python train.py --n_layer=11 --experts_per_token=1 --d_shared_expert=0 --vocab_size=22283 --train_tokens=541000000 --dataset="wikipedia_en"
Below are experts of layer 7 (counted from 0) of a mixture-of-experts language model. Rows are named router (the router's row for the expert) and show model dimensions 128-255. Each number is 128 + 24 x the weight over its row's rms, rounded and kept within 0 to 255. Numbers have three digits each.
After each expert's rows: a language model's description of what the expert responds to. This comes from a sample of Wikipedia text that the model never trained on.

# expert 15
router:136087124089161114125125139133078105091131166114165129143148138163126171118125127091152085149159141100167102131117141074109140155098116159097143130139147129103082118136149124093119143160113160182145129145179140127165127145149164167121100137137145124118160108088164154109163188123107153191100150083115111128119132074085126150153147162142131111127098162083118083159136166144084130117117
Pipes and small numbers in American college sports schedules and stats tables, plus academic titles such as University, Bachelor, professor.

# expert 16
router:155056125095125144160134117115091118127145163159144117119136153153165144089196137093133079152153096117152096100129125104155124148126139144120095193130150136135070144124166157120131145136091163141144119161136122139153128151135143140148126141156086120151144129136132099113173165127127179174108125128131101147106143125067070128128150153121132121153120148081149114149094138140088101150128
Fragments of German, Slavic and other European names and words, with diacritics like ä, č, ö, š, ová.

# expert 8
router:149097118093164125168140145116097116097119145166150111115147096148152183119146131123125117122154109125130129144153130083161136173100138152102095137147145138105094134086134136105110153141122143144125091136166148158165110120117135133140130115100134107151163135127190138082161138180091133133099112097112117149108122120116102125131143177186150096126124127095142114163138134149088125132120
Discourse connectives and reporting verbs in narrative prose, such as However, before, because, after, noted, saying, plus commas and quotes.

# expert 18
router:154113121124175094132126167125100121136134136130137122131119136156174123115144122121102111162137162123148096116076113077133097143144151160093091122132119141128106141065145164127157140130094149125131097141172120130140127121142134141155094118133127131148130143129117106082148151121105160119119147122110103139112156085110098124136144133182114128143086129103151115154110177127119141138125
Backslashes, braces, underscores, frac and mathbb inside math formulas, plus colons and line breaks within equations.

# expert 6
router:141132112116144107150155153135117099109114132125145147139140112185123120098167154114120121162133121131119123114131135111131117136118115129108144129138155139145119149109145130090132129138137136160165141138124136124129108122178156154114093119134121069149179133098107111126138156174131127174117140118059103149123118152075108146127153124127157111124091163099146067134154138134034076152136
Copulas and main verbs right after a subject or It, such as is, was, has, are, contains, won.

# expert 12
router:139106118066163143147098115113101134149121144167144118128136132148173128107138167096121117128162128071124111135109119124159122120106131161133119126173119149137123169102134116092153160169069149102153153127159129113162108153128111161142116102130118101125127147097136097109135159183134135175109134087147107134111143094110090178101171126162132129160100155114118073087122155152114090106157
Word pieces of Japanese, Chinese, Korean, Indian and Thai names and places, such as Hong, Singh, Raj, ō, Yahatanishi-ku.

# expert 14
router:135099131111172161137074140135070072121136119165161113081150151130159128134123155096118122144141132115162098131133144122160093131117146166114144123179139149140101144112159114117143171150122123159155129167153127153149105144151152144142100120139101114182146122075150118109144170166123158157122109088105105126101140100106122123128138131157173089100131115098126104148095155168090130097169
Given names of people in casts, credits and lists, such as John, Mike, William, Johnny, often after by or a dash.

# expert 17
router:088125109150149125132107161115145128100141137128167089108184121155117151124165148107125104158125138101135101110109143131175108125127143142094103088180172140134127138146168135122131142133132156144154124116173122159144100114132135129152125143122119137190140140111165145079136138171093144159081123085126117121114136125109115144142135170142136120104145175109135113169120155128138145123130
Single capital letters beginning split proper names, initials or country codes, such as M(álaga), V(ila), T.G., ITA.

# expert 3
router:139107131124110127160088114107135146124119153130134161109138156130147163115179161122118117133157140099120078138138143098138113167145130141077132148128157123139120118117155108118169160146144178140129119165140134141167128150116130142138118107136119110147130134126156142074170119156127152142084149102119130138073132105109116134139150138146115106165120155120215091141149131134124105115151
Verbs and quantity words for movement or change in narratives of events and military operations, such as moving, returned, increasing, little.

# expert 10
router:111115087120152138086115158147092115111154170109120182128137128120152144146131159096140102123142138129129068087100134133154132153112156138119103144169130152126123118090161145117095174169121160128174134142149127132168103150136152131130145122134129066146141097128162120090188115171110177162125116076111122153126131129101122185136156133134141143109136139098130120130145136140125122147103
Line-initial dashes and colons in infobox or taxonomy lists, like Location, Species, name, Died, plus sentence-initial The.

# expert 1
router:147099114110119149140104149114121080120137139154137131111157170130140153129151157104095109149156156089162111111114166080133111144150121142108138128176162140135140168109137143060156154123094153152142076192115145155114108161091150166154117122157128075177157145089104120117127180152101151166136120113111098138117129103142131112124130151151140075122117130103190104128113163168117128114124
Articles, ordinals and modifiers before album, film, song or band in music and entertainment bios, such as first, number-one, debut, bass.

# expert 4
router:100111115103118150144100149136120115109134177110148143107148132161140164083158180089111119130135153104144155123136151047128101158098131130120099142177147148115109144148158121098132147129117153166147103147162133146131116155154139138139101113140143137156134126090135109126149151132122146121113099099105127126095132128102101142136150131133130102149080162132173105146138142155113122084133
Common nouns following the, a or possessives, such as water, supply, aircraft, region, tribe, usually before of or punctuation.

# expert 11
router:146126129150147151097098109130107126128149180157127151143160150162139109123133144135130082142171152130141112111098162042151111118093154188088100132135143127159097125090192166121146150143124139151128130129130136173153107164186125115144135115123093122124149142074131111063136108114099128185091128106063092129111126105122122120100143142170115111153108159110146123171121124158114111128160
Line breaks and pipes opening wiki table rows, and header words in election and sports result tables, such as Party, Candidate, Preceded.

# expert 0
router:141112119114125158109077127142131133094119161133128165126116139146130146093164177129110132150156125128155090105081167082122111154155144128130125123120128138129111152135134134133145171133082125145137144133136129158120122145148150156119131117155103097151128128110148140088133179124096149124063165107144103110117172117088096149156125159158113115138126146092145135132132128144122114141141
Opening == of section headings like See also or History, plus and, of, in, commas in academic or scholarly prose.

# expert 19
router:114113089073161155124134134145077156142129172145104135151162112127138136100138161115102124167132132099181135136095139113130132138142139127129108143146133133099132121096138151123146119146095160184148092139131137155119115129142121156147105135085100094188111148140155164083181152130117165140146149123123131132069138103092109123148112159155114116144134146065164101154116156139087096116139
Years, dates and punctuation in bibliographies and biographical parentheses, plus was or he in bios, such as 1957, (1894–1957), pp.

# expert 13
router:103092156082138166129106152099119078124111136120137135118152140137121115093135131114103130153159117128152130133142098114137125129154175105110165149144118153127090134102169141128098123171139144148159098141159118086175072159157101131145092122119166124143137141130143120137105161134130131159115146129134139143131163079114125155125130150120185098115081153067138117132126134161136093133146
Units, compass directions and digits in location and area descriptions of places, such as 7 mi south, km², North Riding.

# expert 9
router:147124106118142150151117140126093088088139151184161117156142142158156133106127149121144111160162112114146135120100119104151153146153141134093089141160164129139122118115131116121097133166152133170151115127142130113149114158133149169143115139148166120149141154129159135112135127177095110159092142131085105113102158112106101123169131143155144100157136172116108102140105178149067088106135
First pieces of split words, mostly verbs after was, to or a quote mark, such as sc(aled), sp(awned), st(oring), res, dis.

# expert 7
router:165144105126156156134114163095076118120132122163137117141137153136125117106134125115124089152120129136136125108135140100112141134138117143089139110195136137115156141099139118113149125127134146166147101140127114131157133116133150130154091119114108132133172124084134124141151154186089164165130124149125122130080156115108134154108137137130133134147133165080197114127123128137117109080132
Decimal points, commas, dashes and pipes inside sports results, standings and date lists, such as 0.955, July 4, 2017.

# expert 5
router:099145094133142109163120140122071143078103143121175114109137162123132186145121126120141107143144161090120111138130136121144112138174138136101104138159126129136102118151125103139110163142091131167194092163185132102149109110148133133147121115168104097152125139129156080053137150126089130189125138094124092153146132127099128121125141166154137123100105119124123123160148148162104095131157
Pipe separators between numbers in statistics and census tables, plus census words and punctuation, such as aged, households, females, colon.

# expert 2
router:107081137135147122159117131110110119136129194142137155083123155150168160124123135154081126141137161097164115159152118144145139142124153127083152150156154119101102146114167144104162119134111152139110106138158149131164085126143143147140115126173120118145150137087156165094183134148131149143129131125127126131127158089124124179128140143151134121126072180086173124123126123095109115128110
Word-piece continuations in species lists, anatomy and asteroid tables, such as caudate, Jr, idae, LINEAR, and table pipes.